Experts of a small language model.
Size: 10 layers, vocabulary 15393, 44.2M parameters.
Experts: 24 experts in each of 9 layers, 160 SwiGLU neurons an expert, 2 picks a token, a softmax router, a shared expert of 128 neurons.
Training: a variant of Adam for the experts, 322M tokens, 4914 steps.
Below are experts of layer 7 (counted from 0) of a mixture-of-experts language model. Rows are named down (a neuron's output weights, with its number) and show model dimensions 160-199. Each number is 500 + 50 x the weight over its row's rms, rounded and kept within 0 to 999. Numbers have three digits each.
Before each expert's rows: a language model's description of what the expert responds to. This comes from a sample of Wikipedia text that the model never trained on.

# expert 7
It responds to: Commas, "and", "or", "but" and the subject "he" that starts the next clause in biographies and narratives, as in "whereupon he", ", and remain".
down0:512514474449557505432495487515467442566470506576473556522476562542517568469404514431425521593467516558538554422486551555
down1:473554508537579504506519472512497529497407512471489443368507548563523533504447509538501506500597580467563566512549483471
down2:525525519356506429443477508518461504490572468511586529456465521527596510451508526481483539487409427581556414441363414502
down3:532527562564571490415418496489546420439504488531539543588445615558567584443470551456537497545564428453475587514479571507
down4:460486499417449492570601524456504492533476477353483495577486513500494482476451582568470552518506508530581519455445516452
down5:453495577526457480544479429558499455496503583470462507591487528485494357509621477430487493568415433491504525522465489540
down6:469567523419441605476551515518490472495562492434584537551557396534569501456502456524506612482561471480584441421480563517
down7:428532477532510504421482486501504522484496523509595553542470437542541526568471445536584572481630499516512494501477501598
down8:615481500574494493491606528461506538528572514404410507452455430513408499486487548517439551616492452553508546402507415460
down9:439525444600529408512514568420532544380494543424403495521436506573550493465578515569511548487527486467446470458475517513
down10:443611579461437549468497542512542510498462487538528538545493526516394490509530522467462469510544528503491424492459466474
down11:500508596468500514551528467527548414511489570499561511503521470509449518500495475527508458480442461500611484449445555459
down12:565552465506505566470533568595457455490541495542479545469475507583485569436584441504470479477513446526502522498401575571
down13:478581508488472469519539418439502569497566563519448470486564464515528505561488499531532551548527476481520579520590626533
down14:532496517466396499469496479484502536484425538536474463543505574518508483538571457489515529520542507454498455519496417504
down15:424577519449587519549523593415540447497560461472493428544535545614520520524568598521553532557559430439512462584564460507
down16:480395521518523476450521534397446541512525467444487443484535490545543405376544466506423493569459492527448524493563493474
down17:433539529448496501533526623453524460477529540491510426501470408563499497485543452523561541534447494498471539558595526498
down18:563492564529504656472571448435457557497504492510488524504445531575528585464404462541419543540447426563527522458450472447
down19:533513423390553494510433553558546489512487428484491527468483563447483433463480525506608506489526534495526535535486423527
down20:548477557517413482580466515515589600536451511415550530558504485469490502540465534563498584451509473569562471521455498550
down21:519570551529499575499447497466482420491521417435450525480529501513463519504417459599478543480533568451529537445549523460
down22:574479445453455486506492543498462542471529503512460557576439506448583531533483443573560550486511500488494476554385564478
down23:494481484591464482485483546554504570500534454512372462483507468515494508426493525430624477484548531420452579539408482554
down24:529530521487510483526453405489473494533542406569465549481501467481607583480428527432546551526527498556575485536544438511
down25:518463499525565483480508523521475595427505503499513517549522559491475540529529384550399537483513475550480498525498560475
down26:495515490562480501449552539433435517495449523448412562531509499445434578526434558520556520547606457437483497512446550518
down27:500504470596581503524494505602588504502361516514510503482531357462476521486422506543430488505619512491515586586604531408
down28:525508496574511569490510501608449506504474466421552511479585551388463435435529427485482470452509493505588534472411420442
down29:472498470614533444477366432535553541465560568516522533552538480550472439432450524507504546518500532567595486510492486517
down30:388491538449486558521526465487520533422554516536484447491565468530539537427547402550499498524543528515602525555551547473
down31:439500547547468557560483521487549479461362432489494555521457466516517487508467462528469509530489487475615558446501551539
down32:549489460518510516571439517557430445536468452520477533502379577503507532574519582481406487525449539465433468410546515527
down33:497511495529452456551541581489426543488603470472591397575539499479560504437432516511490541497399549527515517575602488382
down34:458545429449478554535523519445424492460433561569419510483435421547501465526483557520591557466497463454516539495494570444
down35:516416510424428473511542410488535450524544596486460448475548537550545526541492453497496552526497558451629504492521495411
down36:563408563412533453460435458500550468502481486573502563512446516584500517511518456470545531508382554511476471488525514493
down37:526434541446428497451501560513522540528502518455509568508467487425541462467575462513467504526447470619425463479405526594
down38:561523454581384559525613523455503592484467543504439438464451476514581543493461358505550429529519450466489503616472445421
down39:477466443564476565420508445496613567513490544476520454460536463485523472591548531586410509451603489451552504523588507511
down40:506460491505490491522573504423596362500420475559495479384454480553471514537520532560540559526443507429560494559462544527
down41:499572535499536547509526438514449530506554506563587464484543425552531513435465437490472463535507560463520547500471531440
down42:560505551458511512518504496471490461477553472483455553553464481437433469411556578468542492550437490569424539479520435516
down43:511517469440586527588543533476521482421549420503518526460449482528580500441462424545526527500458481488503515348578583501
down44:466558432468493492509617489559579443523503481415536486559572548442523387547486537429538437513527491541468421606479533523
down45:531427531564624523397431516580467586364566527543529536483449437526510523526495518441404481529493495537454371503502390513
down46:504431518437496484509479463497517486403418483432474510498457494451519539513532515448564512531549582534482528571553486495
down47:496536452533569516457526476595525516496537519493560576454387521507559476509413572508515471513609524436522474523505540460
down48:557536497521517413592479483501499536453563462480440519538423515499499434546607454581494550489539458560474481478455566502
down49:541469548571598485479514517491425508456484470603511445561434522548542513500527478410507492483457526511488485533557474473
down50:489417464574513547489520586499421560473521441533504561481487531571531436419501498468444387455510545549557469479568550437
down51:537482506525476457479518415581477429509542557517434535434568422539495514546456477525452413485484539590504460624441522477
down52:483408449487559543449443476511549450393464509470575458479566483421603582485541392475464475493557493487475471513502550565
down53:421462502559532444446499445559504605486522513591490459493512503596557579526513527492541580518457416604472488568485526499
down54:613433400562550440424482479525473588515488467564481523458425491499458531492520492455422433485508464426486499515515486455
down55:461516529468493534558553506508511455500511496504503521543635478507527585495439483575455516487481456550535429503492435566
down56:516642489490599428472464538533487527426591644485454571536481538520431506555434523501433546489474492538457468512511487463
down57:542489608563401498519575517504469553492476449442482445495459581445445537540522415569561569501507472569466474477521510530
down58:541499427477554508522427535561475463505466460469550549554494477428518534532447449596566495572449496602549513450487477527
down59:511528538613579499445468414482525478483469407483549569583528513525556417529499523547541526463494561432480492548476472570
down60:442513586498439546549525594523493496446529527486545562454495453507514574336474545518524603473461485428478539543421526437
down61:493502503449524546571477542543608520481484535552541459543519524540499504532525607456508535434569395463479556492619481514
down62:521505423514474444465480521472362491500482456530626573477548546566486391535475563428532456444501446572552496457476542520
down63:546502497486446401463499468495519474435463549348528462448509503426540499490516533435469502555493460487541467504412424518
down64:399426467477454436462442480496567483501529471489478478479448480497475520620552535395496469490565514511410511513398489532
down65:573516562550505469523483506546452416545476541575523549424440414517546589394533540476484438551581448510488454461536509576
down66:475548550503544488504495540432481540478480457606473497443484443540481509420480497485588469436532551442513581583436498576
down67:578493507521435421479420490603489462421439536549529423439497487423482517390509463687451530369526440580538512485533501582
down68:531533479490428533495534504602415420584532415494499454525521556512516492477429603464541483494466474471422438461509493579
down69:524452509564420508551488480569472521564496461534443488528485594463460486551549531437560510454509515499447427598518419546
down70:513496556504512518572517524546520545561527471455408439592539460485490494532485512482492517561422475449531464512513510492
down71:578533422488490533516490567538436492439499393496478462474424584472497545563385507479498545443470464508526454553494558467
down72:449544574475458476520492501500435428459610518511538563477514503502538426450527425527496565498525468500542522508481534430
down73:515440563441591475466467449484493475437475417568559424466496521513431531522533419506480415509580542526434470480567563377
down74:541392501536447459559441507575514408468464547516498555546487552462565446484597516469535447463514516506511444488406401467
down75:491511473463466403562549474475523518422410529425514449496414481472516425439389533484456504523517414509470518460422534467
down76:544552541469382472490661442463552595537466542466469542524614455521433461553415468494563487632470486491510490445550629369
down77:624471457511514470554537539571561495474499480496523503443503485452553495517464530506518606608521509451597461497540523477
down78:515506490523511459535530472504474484604563457438464515414490432453543510553394481508486526545525473509526475437550554460
down79:387438463529568511433414442524517490571433533504498485537503413452511511524432503507489508495589472499581485474496554519
down80:448556546445483552539540448497483433573505454585509488552478478454519463494446568567422531471483458482535466502550581424
down81:486498405566548532551488465504540532453538498463471426385471451528516531506465418415463529552498523485515532492449500431
down82:535440441480541465524525487477475534504465546452454439547507429516583477533438445582393449427573456447551509461468504393
down83:495571488505472502563445396523452505566505475476435536530502549496508503571480489603486433474606519435530488409524360428
down84:500520525490490430504579469608510568548503581564542529511533469540575501498513547477477532479596523548488483453538520543
down85:511433479479543488465534419555477456583493442529541495468448424446503573524508544497467462498504499460522559455555498385
down86:514524389440458581511516522498577531499467519535432525486424417565463519480435415423519507479503564455516517451571427549
down87:452474575518539579551402449571517539487507512465515497555549522503513449466496386531396544466437458357484475389549548488
down88:533520478508539513494427523443636471593514582460443531551436537441464553539522538433411566550498505424537454539446547429
down89:522564523611570522482519500498530443521534470605463514488497463575479489521503439476435439501507404520481531532395491562
down90:442485493437477410506430451463509564484406545570541468491559449552437521532556638506402481522526467435552540505505442526
down91:479500392532472544518477571443457608474410459515530507501432502462557508408590499509560511400587507509521497468483454545
down92:479479512562543456431582526420502468484537515445549554476475474503545527520542552515420440590496482470475440600498559442
down93:514523438419554527499568585555405492460498484450524422536528515455477423469541543461508530466458436573467504522484502542
down94:486543575588479440525509531505540454592391522442517519551561431500577543621385505471441533435540461555444460578458513413
down95:505530506496581547553481522443373521378509556470455593518543462432495389440462506477521500495554583425514538488453499606
down96:486499486523531450527529565544463494526505474520613563524539517505503490487502427400518435618496506537406469493487461547
down97:468487500540481427483494547463436534433571450583523477403500522411508611393503597436449413492508473517447529485486497468
down98:513511465483462518445485460476452380448440586570457499513526521480560512431477456410450539470483460482437505409498445479
down99:501494504421473580559420496418581505465478508581396510519581539355545553471509490528501422487528465459536470552492525528
down100:509475545458510476520456527527462385538567433454578441437475412481537556613495434564646503513487558533558509534514550574
down101:584474520528513531550488435475467523486519584521504480513518584548535575434471435497535410537456462483475447476464405525
down102:509454545495507360541443484468444441504522461429581476499560522538493461570566510524512573479476558415467532539509499502
down103:538548512543477563613449514505488467486602495405437425391515443545489491604465512514486461453497478453453529493492493502
down104:493455474555492426477427444478456429519518551544582503429459523512417609546464460531522425496509454464509528448547506436
down105:515501551445534571466525452545503382503529471516475483554463580414499501418531417504524448508440525567471525529520480497
down106:500409513591451514500566584487508480438480472546490489533464493483503410508409531532509499484539616459536554503506535451
down107:426419516597526592418474500470455589496554440516380503556504513424475449364450529456517519426453582530538535446479561514
down108:582447466510384564515528375550551412389543527504480528408478470566489455530572445519532565459513488529502508486518453477
down109:469512508563488452491528432572463573547454495480542532582507465482473462487536532504514530486414489592409467519462451449
down110:422562507455506517515528497507492421497480524532530489438479435424564463424535501464442586428444555522551534472473452526
down111:505474497538540444553537508478462573530478527501463535458519453529455535562534510455536482507508473486527433534518477433
down112:439559497399459530551502505484477491456577504498401482552452460586447514424530509488487502531485500495489449514425433474
down113:539570451473542403536518436411401583526537506497584466494448470508502542523524610517482523509529572513479494441499496500
down114:533563498513423463463515523560537575463410509611502482527496494468521526501466573573502538501554493484577530569410467504
down115:651396438529508480452535425548504533533439461496464477410470497504491466511577501519544517553406350518369625465459445471
down116:534481448487530585505554472502421531491516484484448456469541486508514464440482499551554476470466479409439435508532512533
down117:444487495449521489484560584458509447534533524447496517461439492494419437497520490455567415537444530540495570520497519511
down118:566441495411525428491499452460479407555596524397513487427548471521430533428472510425526505565449558551457443411586461488
down119:505441467404446433501478504543558542593472567411461426463524609459478537477508514494531474385535445435469554574358573518
down120:518430524525480526418607506476428481644575533468482502532549488532518567459507494494523429538487511562518443420518503471
down121:461536491516462446513473488469461505466517475386481511464558431468538549447529419595490496548545574489521582533594633446
down122:447570472584478538524498469527523460441509517548494501540495470548504545458443465521507461472395576488493523472519525456
down123:464526530456500528516526461504484534519541463525520451480622443484522559483450426420483535545478517421562502418577557460
down124:524525620444490449493555450580441478451504574601393504566607431456465437519467544558488533524516518555468494458501517482
down125:518574594555457551507431470501483527573518504503526431557451551395563541561474558472445533434457539453502546509519585589
down126:522447486546494503460478500418389438565403480429562561484453512506518500429507569415495362572477531537412514554456550485
down127:515437415539471468441516578436519444515436476635563461501463481475546551560547574552492518448496504471528516489368519534
down128:518496556525535388447469592564431528566451547483529489485533466494478537558509503445458532505399467504474568553627480518
down129:484532487425433575560595460510491504548405483420425487556521480417597481474482508501515440500592529483497580456489613443
down130:564531513543515465543489475426497469477535575516457442465561419516553528441456518501523542532568497505512545528502597513
down131:506486587504508535483464578555422533482572543463567524443585495531536467540428454554453578448579480458473557441475438517
down132:453528526501489534462554519588413550549511433451539422484504550536540536432407424533454452515485498460446482426408457488
down133:546538565505512454457511487539444615505556544519405523448507512550496378518532550543471574494458578468504515416423502587
down134:481520496452467511530488495518448513551535447495442552485533562449473507516487479500507448527420447550529471455511553586
down135:427532495477439480483519550464539425456478453454442515466460500506507533513486558502504445591528542460402469463410461545
down136:452552482504558615460445506550525459493534449548418531555441471498464503551503518627483570524450459520460590468480457422
down137:449478471546529514454510443457491552393495436513513468484420495520505534567454574476451506469475552445601491578537513403
down138:545507539524505473495471454521474505510596517444548550504421501566537486425569543476534476509542465520508463517554435448
down139:515535392500465588489557450471526570520549430546498515639471472478491496452516417509545591447518471549495455593484466504
down140:495555517468482536574472513509539423556536389492525548486482534502498437504476564480559547451474479494491443531467469548
down141:538442448503450511455625534529570533378414493530489377494489491403440509479546376559483557491532530448547535500443498473
down142:475464450482483464527512465482536511582502497476538478508531495445430493570493486399462401425503586499538526444470442470
down143:522426468528608484469497488550572467450532561479553471546533443502452511500482496538476458490502533467453436439586506383
down144:440516548517474543445464488508540465469563409440391567533542446433469420512543503396508511580482506469441508474540465502
down145:444521651497512558610539550485477495608566460402460456478595442461520483475448531537485559575538616470493561491559567474
down146:542566400580484514498502454460558506596494594606472547556459466551511558464492439542511596528461569472450552544453496489
down147:528447526546454593454439508477530533379556583466511581502555532511414446453569501414429441502494517513460600565526443530